From a checkpoint of a small mixture-of-experts model trained on Wikipedia.
Size: 8 layers, vocabulary 4096, 26.4M parameters.
Experts: 96 SwiGLU neurons an expert, a softmax router.
Training: a variant of SOAP for the experts, 364M tokens, 6099 steps.
Below are experts of layer 3 (counted from 0) of a mixture-of-experts language model. Rows are named router (the router's row for the expert), gate (a neuron's input weights, with its number), up (a neuron's input weights, with its number) and show model dimensions 0-255. Each number is 500 + 40 x the weight over its row's rms, rounded and kept within 0 to 999. Numbers have three digits each.
After each expert's rows: "mostly gets" lists some tokens that are sent to it at least half of the time. This comes from a sample of Wikipedia text that the model never trained on.

# expert 26
router:527397545469576493471508458547528508536557583533502474561580422488443471559494501486556507441498481527528476471494535499526528472540494447533491461524537531461407430484462467446506556546428518574425474497471430536457555533480490489428489546470527483493596525507494554409504494555450465539517516499460481498489490564480451435525543521445508484479517421546538521572538501490440478456514540503493454533485499498498474483482430512479583510530511474496503453518482456543487469476586470526497443561481561479477543511437499502480500535420468530480523507421476505439479507486541426554462492480502536597454485527497432467497458514571502561531532491489425511498539474479457563510522534509522443528505496465474515547443559511519506502575508497440441498462438521517449491520507581
gate0:503474564544488464501509472494589514475485527545525528534489569517429458524583541485508489569469526482502514437502503449519507397512507465495539483511409492482528532483538517482489520496523503561480527501531482524478494407481525473506468390441525485530509565551419538451488561493508521431528477479467534500468450444501554466544483504495511509507419543512485518464562520485475474467488509544477477561557477444507513513538413579516491528433496569470556449511435460481515502500490561524475513514506536550501534567393557445455539497514527519524525506552459590454450490583521445469424427558478579521518430501489471497518526513477473604552530510582510540565499528518551460502493547457436459501551516474543531460494541484534416475498534513510495523525446449455522492457513534
up0:540562477436473446489529525444494542448508466489477500436463469477590573474481512389594526547493508494548486495600514590546455504463516491507433462498503551476491486459532541505475510554449456560484521444476517457501536490527467475576488516458464510517480510530476475510566442533516431529400480491488506433519446484499482486503448462557474494552484553534439496495488495448534465434408454512421469404512512466552455526572471466505446536484565543488534512477465436490495395459426498558509522547494455540481503433468449523491522414520484539541545508500451467548464511437488524522530516540545465487524489464541474457456511446451531512454550510481455457499489472544500506492463480464548455536549551471488517528534486516509557515428478495555486509556433484489531514425526465
mostly gets: " Coordinates", " century", " Website", "–present", " Born", "%"

# expert 44
router:513442526475561514530496479501558467530514563555503552485534519499484464543461541478473492484442569493460447495462554504504488505503550542485502450525413512487515490515515500534491522555502471469479477444495492569503524515467403489487489557507498503475565500484548468486482487539513457499548480455511455421546578544440478448510536499439497510457572495531532557480508470529467460492510519554597478452471460550555496487600494484500456541566515493547455442536457462450484422557480503497475442552515536454459510529438464522486442592472527503505400530516512545437547455475511469493450497502545544564405527580438515400526466447494531496535504541504492471515514505471453518535536504416579451529469506517410522553485485566517513594472528552444476518488432528543463500430532490
gate1:505485474471528547552492510417505586525543492494537536541484523558502577500498515504508455405497526543425427494493459518568459488435479480559410392489476520533494502585509484480536517461526549560568478549525506586509483438499503459465495452537479547524498443589528500488476465469478511465467554472554429504478505567468434446427513523503471451481520465478549575525548510492496539546455533515529494437505504493525546423551500496491497524461452532543441507561504482485482518507507421519520491463545499496527498500462470509422497491459533445460429479490483474511457529548537472489572482493471490488539507450490450470413539566466486556499497491365433538484477524472518520616606502506515481486449489513526479515523480486572489551509511543487457491474476506500430448495536459
up1:477466503539523575520513492489480462524484514462496444487460463567524560426511521413489524484543497466527499431518453505487504486462495507507449551396463509502451502557535509533399488523499527415563590451535494496460558499503551521530454478481452537510497503419448553508456484509426445506441556505453574496559534517496544496469499507483489491450483549475535489457481550484461557463441578454580446445545492489508495543521488533518578460518471470484446447546577569509546480525522397478467499556435470531494517467546544536506483413566532477516435412521462489520463485476513488474528522533515471497486470513465558550466473523453514420485541515484499515486529512485534567488484454555542578493485556495513478554438545447481490539468523467452521494440557489460431456421501485
mostly gets: " Don", " Du", " du", "u", " Qu", "yo"

# expert 13
router:489494549478469492496461478561530438513549496507499484515563520418509487483446538491537479510444541522516454511455512511513524473497528599479480564528505533471505478531493461506405501498483509489415484523469418506496492562463448518534470486503440464504546554536517477491523438550479436544559467546476469455563570508502473440540560472523510577430509438475524491510555449483485479482488520537531457541505522488507490455512511569484507522486526553574429436535537427490466495529544494544586471475515510492460560571532447429539475554473496515445471483426524500460500523452509500511499508447578535499521523565455483482472500529540459529572527517495466482502503491455426543572569434451561425535457548448377530572459482554537550530504500597422486509533442533502479516460494508
gate0:557573467519527565529511569435438495499578506512566498506507508568417490478610511476542505521429509512484539479519498489551535537498533509499504486520417494555532522495521549485444493436528499465504570472475513503413485484523493450470536499509475473451518522493508466597500446514409457470477508578514584478518578508438474514542552475514537561457515542495516528469491486537481450580466501503488410456512501579501475502431526516470618459507481485533444490436525535462573501465495558499508444518491492469468498520533480517554417489484407536453537500468501484498521543447508563478472513512487493519443507480501489479451548520525558509514553467438474465475555486476507495514507435465531522485529368449417527471439525553486459515497565534487491456500471472576514457490542550
up0:417498455478559473498510529457495445479482535510569537460527510514508511452477510480498482485445478478481513510451532507460535597519585511423558454501520526546540523528517489575521567539489491515523463512472455443590440466482529535540480526475461573518444495502484557528492510458447491515483503525502459520454483515456517475512511527458493500482484527463540498490493547519517541451511496458546591530466482596401363514587489512466452456490509504505426491418476500501505502434431448501529444542440490519590505489513528447502479439504587554507401489496476516475486502481493460492537486514540543492466508494527464531580506512464460535481487534534511524509424604554521521562501526428585536498513573441490437456487550538503477518502523533458509508443476475453455502444572437
mostly gets: "al", "ator", "or", " Candidate", "olar", " civil"

# expert 6
router:530447576455591553462468457550529444518501551571523492524555495547525448495437556529494512471498548461532461400485488411484424489494463489534551541541485503434490501552495482515480493513441537596446479456432505528545499563488483529482573530526453486506504529496582459469599492491428482496576518462455482524579548463480494446577576497483554478462543514467529520540495497487471494507518498556534481537531483444528510463539494538478457555548531503532523500547432472474515462573526498589469483519435535482444475536516461481560483548510484537459451489472545503452494529461547496563454498485534490513485496539478476459412445454510545537565461521524475459561533441498541513488553461482584435506472561508428521521461504522499489526507472526454413509466491481532420530485492521
gate0:498568505522533413555518452481447548556547463529459463525473535510505513457523465501510554478512530530478512453447525550582501531495473515499483509486456440490484467485451541492426426499501502429507570491539442506470553460497457523523520571539483482501514521397564524437489564557540495493606487407557494585503573414599458480526466552472500557537476444588529503529569508494531495548514569446525503498446453441496547483501452499483459484502487450479505459511440500503511547477491489512483519540461451471441493526488487553484500515540514521517448457481497507459459569497565476546510537557470453456515541463532541581483478451497489584583486428514482500488529451562535450462488524485389494515421487477458475565532475536457470486527524484492537469472529538487479477472551492
up0:519510421487485468494512498495516603561482528486549554496488545515460462490455516506432460484494601475440569503532484460560471464573525549442519475509507481478503514471482582473541527461470538510505487484470434489453517457483477516493494550541536512535460523531512473463516446525497457478416530504511505584444549524418532527486545498507439488458455535475512468452522537481462472460463479564521528519462567542538461442497490571486532479459523402463497545531448466551460562485451537487471467457484524520469484588444526520467491500509475501467596462473566515477508445448538478428452463520543515597477483566501497409518515412579493528488553490480491478516425475480495537501481563528479572455530461533467544482430580481491577459478481507479491515526543467550455510559552425
mostly gets: " M", " B", " S", " N", " U", " G"

# expert 0
router:499484527477486498472515474518533456553527516529532465524510498514496535561451551507501498437486523517520519534543497455522510423466431491435519583475456463494471454536467488543524548581449558539480595459479485530514535549522442488482534523501399488486485536508526511421520445559486446541485524514506519471475514591486459441600579462468482511372564475505549494504562491523442456403506507507504539486519479468521478447526476464486516474497567496504482485530479484532496512594506485516484464550477544461461543488399411487501470501441508469441474445512529533441577563465501497485480559486539502561524513543485443485473476530566510496501587493497440467560496503481460575517545461484559457546509528416409574470479508527487517536511479527488431487483459546544478559463511539
gate0:521481568402416513488465495510484495581478510494508461548470501526472500464555553514499551512512431498501499506533537469428519463540564488477530525428487582614464518490588457407528497503507560484485502503576496528547533479523437491461455555512443554522440442503446533503606520465546406482504424506505476461520510484454472527493518472528483454457473560443446488487490486491496603508484509499478450544515486516572454511515458393432488403457585452494432524509511487482523457472533534462507524482472496449523473561461548462438467500516447542464452483498509454535567488540482530479507485474512510515450556437525526449440489528571484482473564528497476503394468474481480491553545499470488471547495502519510474456522539499512546586475495506539519495446509499469525530465450489
up0:441525564540464566540555498448475495481488491405537504564499422448472522556457597512501424450518464512521501461541592546504534507496485465518510458518526485499465519475467490479476493489445497507497520505515503468530480526514517498445546439426492420507455493454432495503474585494495545551494467550499511525425493501484504430542518603542540469477495492495484504440467480534500550463478497506578483482595490530564487511506526470434463465420546454495403508541507534484488538522495508537431504528525458471472561501529433474468475583492456456439511534449518527514475513480485486512479482467449590461537537590519497493465520476452533550451537537472463508471539464449509476543525529505471528468551502537482468455518464479516466627473539500450530449482539593503473577557405535
mostly gets: " the", "The", " their", " The", " its", " his"

# expert 32
router:517468538449543493506467499510564494533531562546537423501485499434489485564442526534521592462475528477534457418463501515531479489514488530436492525509448438484499470498497515457469573520434531534494505495455485584473522553496526532463501521470424529471502531579498488446500466556507503520556511505490539509544502488468424473510542447431534499456480512544504496508547476530457482373524484589573478518578463494547484450499430497556456515527583461545508517539494441520516493547523471562477488541440560429464569504479506498517498532432455548487542489532576507496512463453548480481427542512526467487478504516504414439473499520500498524552518560506439494502580533525409585495518432475524497555557544423441573534466537504497533543528481512458493504468510552497409496516512560
gate0:542494550489473515458558504478492532557522546499522463486433531490525527542489525584488528472504433604520510480506516512535562569554436521483510518576474561443482460591549466511501454570496474477503458454468511555474536514506460472580511497479520463496498569538454506483544473553437566492500516556529520499453532488466542438426541514515503465543497515523382501539515446492569509484502531472526474466457484490529435489451477574517503488497528475481527506464554546421543474422438533567502547489419498469468506535455498485561515533544541506515469495530479458490540523431515489501563541487497458486495558458473528584498474527457571483530464524516508547385512506606511476433523466513480510454512454504481546443434472514513467484481605525478526527473488420549558447509530556
up0:521504505535586459511503425478524475525460448493534487572538473474501489470552556550518435497489495506557483503470447453530480560517561497517489473544523543501473515475430553431498496440492445467428527487450487560482621516490493412429451432512429510521496569512493379450500500523516545535562448512601570479446413484566465515490373527483465488550527530456474490445478443507476485522467521526491491458528467481488497558569468477504504523515480473506480474511548499566504526512495524574606576439453561511535496578517549526550506513453483452541508563472568534494490499500528457557516490499486533474477495526511521487471554545499576493496487524410530469539445557543472464502498577544497497476520533481477531486502477490536497487544456498450510454457523491477502537520443474
mostly gets: " for", " with", " on", " from", " by", " after"

# expert 4
router:571492515493572506502411464540549504546569557541495507595500509514489529515492464522547550420455552509585455432465588427573441475454500488568526517494420468477536507498517455485495528496450484555458541458502477540525561498481517465447495483524475543526541546479589432486517476541498463555490500457518515456558516536451422431512510450523513539487579507557517477480479453567465481423511514474491472487549497458544512443491459473498504562556526456503467435576514448577466448511539477467563479544474496439455492585488490502506416541518456567492481549525513513477518507444511523513495500498504527522510507531509438442418436528464471476518506502525465493521496537528500512547493472492487521577558573409488532471481463484482452506519478555451493526442495540537423555473539545
gate0:501511477516496401535490514511551517519529531558562564400493484471478511544545503518473524576539451480498483507489530430500437420577490460529505610496522516526462497537495552603497535513416485461501496451519515467575495515441462604512538496402493499494554402512488496469500474532471441590477482540502521566477480519464455467457486542551552502578513502513490504498449436551518529447545534514538455492526480497525537470522479453508488473487535590451540488539499488531464473541523530504528501464437580476478492588507470513532494540512466466495513486529500438498476456483486567525554490523434452576507560494546473493441455508500433523509472571457522500494505574498450537470476503537501570491477579491565515456485458498483440573536506493436478412492500529507577495477525502
up0:559465552559483527542455548507479524544424539550508534587431506499481468560483480493573512511510515571574479513560462548460509483544510515492543549474433417502481492465559477544529499543453539545583500472509467483529467497558509509507509550461440557495537535522415484575506464549499523523496466537565464445443501511453496471476456498563464464530550485457488466474538503461480594532424576497472502513479394500497413499519485490458549526540510492554481462558480503509505512537529475512506458468557414570531551538527575524488493491463504454551451498475512552546449568433564464517432493516499469511527492482528462558489490508536527520503559516502431550478441467490521606518507511476541499575576462482521479468512492538498555491490535483406451470555484519491435526498528455
mostly gets: " Mad", " pain", " Win", " Luc", " V", " Av"

# expert 15
router:510454523486492585466485490504488374580493498547557517517545495460459505518473462543581584414447556523493462508451523462536450505469464498554530496557463495464532437520489424506472552526459563574452525443509501554466545540521520507494460546543452486484507528548512501444542469527428464537511561433484547503509554550405506502529526520520541511433519494494524461489491496473458481499488532509489517513488491515510511427479491477565539550580576458520462445539434454538455471579533453570452513503413557462472544544441442522520439532517513528486486507495529552421551485444500483546466566491520523553459461595499504484441498529498502492527564567511489461494489476500473572517544473499534466547479546494476472516469522515503531468542480549424451593496474542516448531467477493
gate0:487486488525498467479538545542457535542523485532446492452551390485497556533536543484534525464479556459481483507458452432535492535476473534438480497604515578479515438514568403486532512545534478476494520486478495517482556511473521530482541535510447504387498443513462444486481501457505496557539467538535564451467483474501476498569463468551481516499575501493563472470417473554494432520529462550486515476532571533481480503521468562539463551546425532443445494459501452484470522447525485550481488437503444558588534460482502443533507534489527439503551470444511498465418460516507530497372519533491457503474483471478557450449505487576480414541462466479506527479469523433555462493508515530518531525514436492515488537476504468496483490569531547474552534541381512477502473528483568
up0:506528491496550508429519483568513474505551528465546478441548583455482467453486472433516471526514493510550556514553425443480483482534572574564507491509502512490532502560484507501484537538504596477458521471529514495532443548535539444523504502481474403527474475510537478542475433497529531479554492502511498511494466521470455513498520491411478452455454474507426561523463483542576482542500475440457552476491508480457485475550575533383552540459647461618459489599461499523537442511508546494454469534526477487499514470620512500488505500519511504481493490473500525520503508508467510560520521466538496442482523533503564536507442533473530480466513512512479540463513471525548565547455502524415515438514527449508486573442550493520489518597467503536502540569481475519470551467501431
mostly gets: " first", " two", " second", " one", " some", " more"

# expert 46
router:497449551467531541478498518553536500514531527548552502491541518459472508513434517540539568461509561503484454435512473516471476478435506505533515414579467453519443486536487489551476551521475553572505479471482444511491505544534501542458521495492457522544522529509497480514520436496440490520497586506487578393530572500467456510530587486532488460471550519454499512552517492479501473421470547543494458516516496498570441502485416505475516513492501537504480492523454491496450418532534444534565507525468525454530546564493474471520514546461470553458450500512544574444536503486535474619410545525458543449491549461511471426479500430502498456555543551558400453559530465478519540559520497438539499541568578422503513560433463501473531503523498561510489490460479557521453496445525543
gate0:581474540455563448519477464557498478523569486568457467524471566495392531534518521489485514486514548508467508482457521511483516521540525516534425340553501409470501443516522471542478485522507474457502471544496460473514532530467557523605507512486488570488515519493454518468546491495605486481500521497475532472499529492440543543509534497547518436527442476554552585520493440485530430473500464492529460491485516473516500552516495587467560504489521537492455476489545535508486511498525521483511464572414489511492495446553485480500489556448491511497575519462459495545557452478520470547433525513485476534486445461468514532595482510552583503524504513489490491536502537516479480515506619436475464545480426463542534465470496530423404515435506438566553513540515491552532465478475558
up0:510539436495505418518545493480438494539573471461520491497514470500437556445480432481528557545538500516601416428478497513508460496443423567570516498555514566456513457462420473506531514530488526491441549440532481528488500539498578571503550537482522500439458555458550523465488506472456554472425509533476481503489491437553489526519472512489482521476459441504504490500507520505558473515516523505484450462530516500492529508509544450599511477478555433496475486544522585485500482448518465494558449503555503570539503491548540513488474572541474529459443495469511440475427504452478606536526486431504455558469541453576541486541449475448474537518552456463469512538531515447547457576493388496533462509561483479497546470512464428461511501513427421503500490481450486517500541516457487
mostly gets: " North", " north", " east", " Cap", " south", "″W"

# expert 11
router:515416520470575527538502486537545498495518549540522496493521415457485490537504546504570517455476524518470436424442491462543442483472455529520516549535512457461450415513422501481450555545462587515469517460450473563523528562557465486511569560495400527463549538540500486426524483548487511525536524465501463421535528563441480442497515498442505476439497440552545533523470508509439428523617495563567494502541492472473506439565484469488490533504542477520484474540481452515501468515510484513531497542461483493438486534414493491519491545491532589493525471471474496441517525490483446489431471546574603509520459568475466478455447478570563529529517491516468482521533524529503575511517452483520479535490559392508488533470484483548549470508474504492430538459452515490440494490503496
gate0:511451526471502495518527520491541489526552505479513545452409489537522533513553557505522456530535505469543496530569510506461465424504589534494397379531495473548476487509450517464495515489541460554452570490536511584498584447561471494489484456517538465542521532505556465474510528487484375484545478479517455396543447502448554543510480526516509446606543461528486484464463558486452486490372481515480484498526555514505494499526494536527498466540444475507526444483532489530499570595474530535503485547477525451513591499531476506498494496473543451474495542506474468480432506502511498482524443482479503522468492476524425538419450502456483523503581566528536510524527501419499471552520491549498465460535465521521468552457463500553425507518518571495481531452407539541479453471527537
up0:462525566513470563513537539530586411478501426469539528518465533527435548450471514507476563525493492475495469563502504502499491459497482445509458478506571557528543473518472470484572500515469504489479469444461503479453432503474443400491508457535503378551501490507491517472524503574483532527524562553440438491474484577426430503466555502541472478479475471519441551514518536476543457489455469524486451532472563490565482436467512412478507433564449501467510512517488495495557504547410533483553546437541524473466481589575442526513432465473442494479549507474526532482474495536554571494566526449515479507551553483492450485484543459451506528533572447533473467492502501467573466536471418504516510482413496501460558452543511504496565491518461458510484471416560506500523521518491511
mostly gets: " that", " announced", " described", " said", " reported", " because"

# expert 16
router:562480512464530537528454471566478476581564502528526485560591516494481529484435555562540546452505550528485449467494523506473500516471516482457548522560467493486458447529411517522458555537418514543461525513473476579478616452516467501425504512522460529566519508527506426473515465509453535545516521444447501465567562468476447459581525492517482538477543481495515555545531471553489459418512480500536516502481450477515506494537450490492513529509626504507483470556527427465484467520525509526479468509383530454452520517449482504511467546476504562440443484561487578433566514500582437481480583475528521472466468508479512473505479455508506515499489511504432511514552449500460521515509463502551466545575538485498509552497503450509519514533458515477449570514531583505446526417548471
gate1:551515579550488543484537534524467419493583466500532491478529485503494393477462506463520525521502518476453489528513481490503589523512514465482511551486516456484458536483490476546486492444510521491509560582526499490491514552387415523501490488460467455525466507510550433492482451491525534516538475496423504428580561501525523500540465515631452493465458449481547503493489534432486483512412486427518555490444543520557537509507554540560519560569543455545475446470509524486458530490567617532466484521476476478578514509466438523486537472503505510489477453562513536546453523521541483489468510345502523501510487516484517526573498487551505526519519480455434454556606505527504572517473454454486437505496477478459532465542484492501521501473452487484558482550481480472556568503505482
up1:472465546469515472525482455525588567542489479511501494513487485518528452437512466472475465569530462484547487457467495458515440475512508538420400439470502541541507510490469511554481446500530423532531489492504452568500514473462527472489497477544466485495501447431578536415605525573482439489583580517533478524487439564508535534551416471457508573474564552536520495443569474551494467502500488514525530525525512491440483461500446523521496508591538566484559507460481528508571484526449582549520436629469476540470504536528490485503481538529480509502577491386472487510501537543445551511507564518530510481517505469522517474555546486527526456467478527472517492484485477454526442493523474516484567520473533490500461452554487519554472513516527537552455465449511475502455501409488411
mostly gets: " cl", " ext", " int", " pat", " ear", " cond"

# expert 27
router:489468511492529558511441471503484445518567524494535497566567530435420521586517477507552576467472526469484471453431570466446443429490430526489530533530452436513532447523519465456481580540468581589481575462481512569466537544517469509444491535504495515500493518489522539419489501523497545551522494498475443532511518578447500443549522521408519500474519450482535491544536459501451473441474543608519504560545427500511461433503463556518484493526575487528505508496512442558493446507526477501507452569433534491470491470466432534502475518432492589472503491496522478453549465503478474469440552561516480498521490491507422496491485466543488537562582491477428454479482488548482566496479492512491444501530533458441553522484577500519560539538517484454518505499477549551425520494483494
gate0:545458503488562524508461510473552519446555517564499460496452491500463547505512510553487429462568508489475511475487506494542506463509508460504466474522515518508456534510539425515495475467564493590548463535601518551534471574548476503564488484412435463486586453474546506519527420510470540454494466425581535514465414486488399548486486505474449456501452492491519476519476424458493451454389538555509490486503497419548503512490516443452494545499557514565525474555480518600451523565494506577480500544553482494505544520505492535538475465499492459520509501537486490570467523502464537521521443522593511488430460542492493517493492530490498481479541487488469503550520446535429485518620548510501509412464421459469507435504529553474523440510483452517557505522453456535500537546517531
up0:456510532485497538543409571506522508559516483553493510488506535503493487501523500526580474569518519507513483479466471488476453567550500502524558522519466538505472590511477528509456489546453496493553480526504480516456586495515527467480529496656445471454472468495507510504450435479514496473521479515482513499505473444542513460530468481493499487434541472528485443551432480389479485503473408431475469507447499495509512534519465489488552570487456547512460436535478488543579521450452460542535494421497573534562451519475428530440480460470477541549528517513449527541429510511556428522572610494497501487562490507488524489556500513538541490497454435562478518513524524486506460605414431511512560472498531542466461617532525463565466501464507507531475483467514585491478486504483542
mostly gets: " their", " his", " include", " including", " her", " been"

# expert 33
router:511453508435500562594478482498476460509491526547538471481551468497526465493456530503528522531465512397514461516506506488489480423514499554487509440576537487479513493487461464472506496531482542459395544423439447512535501533542417492483467572491490535520533549537493518485492439521417413497554515507496519459496502532516491427551498501521496492470543475451505506566485450513470492489546539540537528451547421529574414496486475483523534469547491515510526516568487490476432480477512450499528442522443506439530558489514447478570437526508500543464413459530581576494509472497546442569484504549486553503474525509446486504465468452507547524582521528582523433533524513442502531473565447463535398480510530447446490575440484538543541542557446473464509523460500456500518544436556469
gate0:464562482482564513513535487527459401535516559496556520491470504498509510443483484588559540538499492466508502480490584516534481572509559501471562457468459505463483510436506511469583450481559409483518463599509523502465527458516465516472527560509605463505493530492568498548479490477537440568443521565492526494461523554495486539464501470601498501477516550504517464541422465485519487490523469484515549458511487563545521437484511581543551546500503490502456543514489455482480556504466553519531541466407513519472459577488446545482483548563525539488486502600545481492461498461499485420478484591498487506496527458521543454471516458450561479488455468535472498584594569496491500506536505530495466477494542473413560491494490609511464526479506568437495544531494523544500520463534533
up0:475505496548478513492474474501505460575428546509552509449455514429479447521486486480530514501509462471552529476488488447498516421423450514520476444545481462473570531470493446474561515503439478551493535561526577492458516520541504546451483527539504495563505573459531491538511480511516500511537432514522515521543500495562520426379456537540500539554417494542542460552464506515572478499492555471504518501442453462545490500536466501488540485531463539423511501497514495459481478542531501568545410489548505504506446546529440481421538469501527417497459429555513416509536517468523487512545455490529518463487541538514517424448436467483494539416570494468495447506480498477566413427565591476423456455485512544473468453420588501496481477495456534532492451476465483432497500515491498
mostly gets: "omb", "Z", " Bl", " aircraft", "lev", " CD"

# expert 36
router:565463472477518507560479469547532473591560496588449434501539490421478524504498516557512580506457555487525480483467460509504481519563471505510497497549507481440442422484479509486439505539476503529486556493463527488515551532520480578466472509503477548449513577545493495408538435504526442548488457479519528509564544503501483502565508470427584559445532486498537432497536491511465510459519523594557476477521410569557467528448481562500470495558510555514490430515513491456462467555579477487536509482459557428466507513459467515534450568513500583488453506498493506475549474453559490530443554448565519530518576485521440464452498454529526523555481546500436536500507500486458534512542462449506491522549539508505537553509505504513505508500408516428519525404486543521418499455515558
gate0:526480517530595492519473518481481486551540468468559529500469564515499506559496590456531493527464534402495485484556464520523465556523468459474523505478474515524529450481483452489487486501544507552466532532491452500560407505441481537519523397542547471453507546548401512448539505499508410466446522483496530482562529492592508508550477454582439518496479469511486490554550469518503489486492537532401523501437445494498508465449440493462521533456515480515528492522438520519439532626508478523551543570541523481451472486528513447547434554460488434529531467459473489521533520570483477481439523502521555551570520472474507555480489519484511487464450527508476473557539540513521539495474523517468539471492485463464530464552416477526454483535510538401550485538561516450477411538598469
up0:472464529548451495478449488453420434481558501517487456610515517540564516518522465454499475492472420517558497565450502582476538481487572561515545539475483433524479531525482582516542522529435500478474539447443593502551533465525485545492511548473500487495493455489499368439481491544563528487494475464484472487523398540561547496559518525473579497481471538535580552562462486515505525485458496549521455532553533532513553515455498536464459456457515543494623567532577530553474443479501526545459499427474493511504461520433517542509491414430475498461518505506520503505443466521524502493476582478469529476518465524467482504514521534455490510460485430574455475446462538526476416499486421495528458480475527455523431521480509504522476560473516468503462516450489500500471529471523513
mostly gets: " in", " of", " within", " between", " from", " around"

# expert 37
router:499448563422600530475445497565554507554485561480569478514519482499505504508492469539524530430506545486511455482480458430478500507511510523479499530538464477487436433546459466478442487527422538506482552428469432514512503534511469468492561533494511469504505558590520476489556451546445506506552484481472570471543518485445430457545550519489521526419579491520574459555516463542499467460544535549506455467549468488540506458568485509554521492554509560572458462537456482453460489459486472549497496534439553460502484550479432445509458566439520545519446483473502557464563540446486524536447540461532540493445546477515513499456492519475488549544510571555457430493553449512512514557493459499536452461570590450454546510504499464537540519562496518442397513501479536519467532496523494
gate0:468560415483499473478462407515517554500422558412568482479480514476529558436493464517512460534509520537455481586473475496527509525570509457532478477502474541471434574529506421450454518484521450477471482470517571528502502538488462525523521484436467481495474572509486476468485446519495482473542520545546489475500508538447532475527509543437440446497593489552495521514481553468526400524527510530510440501505546522556487458543553497520525409532538560466444447503480549478477438520446508486472555475441556490462525488475454466453416489529569534489467520504529442428479536448447517465463453497543487529500567504586437491537478484482480543537524488594486546504496530534589532547563472468559465515528515517503563535522510449547529463448540494496539493574548479532460554562462536
up0:540512487533576564554536546466460477515581445577503463457490521451459431480516550459458446473516564527499464449540562520497481513420481583433459455495456546500547464510523501540597563450501515495509508538490485504457479527547488512446511479521546497408502431474453436515485493497496524484505465512486540489462502543503438572416457420497509544531491508526509442528509447496478539472489544491466424438510500509496476506446549509529475557535527527506522505548514495454591514485437502555513498498507470464487468548528460543563484457502411461536491444528470569499404447534495467498514475476504530517441497485399470489505473486534526521447527576545524403493510497473440524455446564489585493532472404451525465457524477493472494503510457485527459524476522444483464413449552478
mostly gets: "′", " result", " incre", " JPL", " fac", " Championship"

# expert 28
router:511505504479550556584525491530494487527510543518511459531582512499462496496493557509553512446417618506455441493437519468545527464468513541422544479558498569419459434483513499502455506546490524497486505479514481505474488549534521537484497607541518515518511569492523490521493415510425488545505505499495470458533509502452403476506552483477493574466522439460486521507505406491418516417567496550564483575580522529506438479523495535503557557501513552538503442500504466546496477529549453488522444565489504466521582604445505493493490542445435490457520452464589491471516470500477520501465553495500563497448492568444481454501473437493466484534534543551474470546500493465459531486501485442494423477523506480478518446472534467567527469485513508472539459454438468549476495430538545
gate0:451487544497467385527624479525486548507581532520507505483563519559471509513573495454508542487521613467466481518470534474496500426524482519553508534487487565426515518500519496492539486518542528545464494549494505465463484430465433530530473546442593488539526526509471462592474403537471571437469541494451507497510451517446539541482527555552469480514558458490511507546479546501501529496550378494480457463424523440554493444521521514560491543505540479483473468506541556461511467476514450498460485471526499530542520518524535468512434521509442524492470500464571479452477530503500525480413537474579452464512535568522470470494478448570517464472555574465481503581608458480528510525504506472474576465508532450474489501535564477488520537544473506485515461542512540474530477562481491
up0:507427486508525538531609527475508511505441457524509440467502481468541452481504561527486491458517539541443505536515527544518487417493497500439545613451501472564456533500543574445526498437567505459455429489463511541488426495486442498508500506460533534468494449503492481632533526447488442488491483439523441514440505474488530481486544439568448465492596493451555568516543569464543449488533477545498445561504431518534566506514537416480520514462550416454479473488547511537498481465493542525527518543469454499472475498534535479506486503463471454530543459420566503503520513494463461497472512545509540540502518567497542446555487474494400538519517605500499523529492526471510527552530422497521582499525502528477525532524511502509486494454543576455486498530458544458460566468540471
mostly gets: " \"", " '", "ches", " [", "-t", " —;"

# expert 2
router:495453502466521487496451505523493437452493578583485494488562437549453538499465509512525539475465491489472426504437511464557514421511552519458535462533460470483497465541484497541488539545507572531478542447460427515482492564490435546482537501520462481499565553584516520440477474536496473491562490485461478472516590479462438456494577448523484517498490439502548553537545448498443442459567510519542519506544427447586476507499505508487501475543484549596472507542484521512479464521545413505516491513455490492498502558435475521538452577467483565425480493430561515471561484423560475518459519444474514561495560500491528427484471449508456482522495536523522427547543474522544488537545474421597401497464522493488527489522533490539467541476483532511434494478476558489434485466521552
gate0:482473478485539561470413479454511486539528514496461511514457499532533494494439475521443493496479502492558465538467491489507466510449488473472474523551495510516401464375465543500565563482606451518471515488523474477498659476492488520510443441474464506527478519505508487527545545545509504533562490501547558511565517482522472544490517443500475553523438496412421484488534440435460538509463550426482494528507509513480485510512516483512512423469459438502584509504432503502545451466514533470554538503469570477549519492428524467455487515521505503510392467432499496562597522455577484503454482507447462526483476476490519477459479544488521465486527524436536585565532524503556586472572531483479474526519538537412427499482453435466510506542479489498440510459520529535519487509558482
up0:499500535461412494432518532505390520450460404474507550525621508511519485528544463455538508410496520454528522485500523594473509542447507521520484477508502526454480539534551529520416513513498496417511553502497491420465480488449509524523491525523503454448519488409536558515523455498510530493580433443458516483483600465446499488495467521462454470521528572474526459547513445565508516522470469514540499494454486495379546455453523594507513447567474437484427529567508471528450514499478486438464495525474488492485510549505521452509518591546448541486529474533484543510465451541516442494516551531562525517427508555484403504521510489525466497499526444505468495509467481506422504439462516542490508528499520472487433529536516465427535477513546490475500512557494552460583510512550504
mostly gets: "k", " k", " land", " water", " Hill", "ah"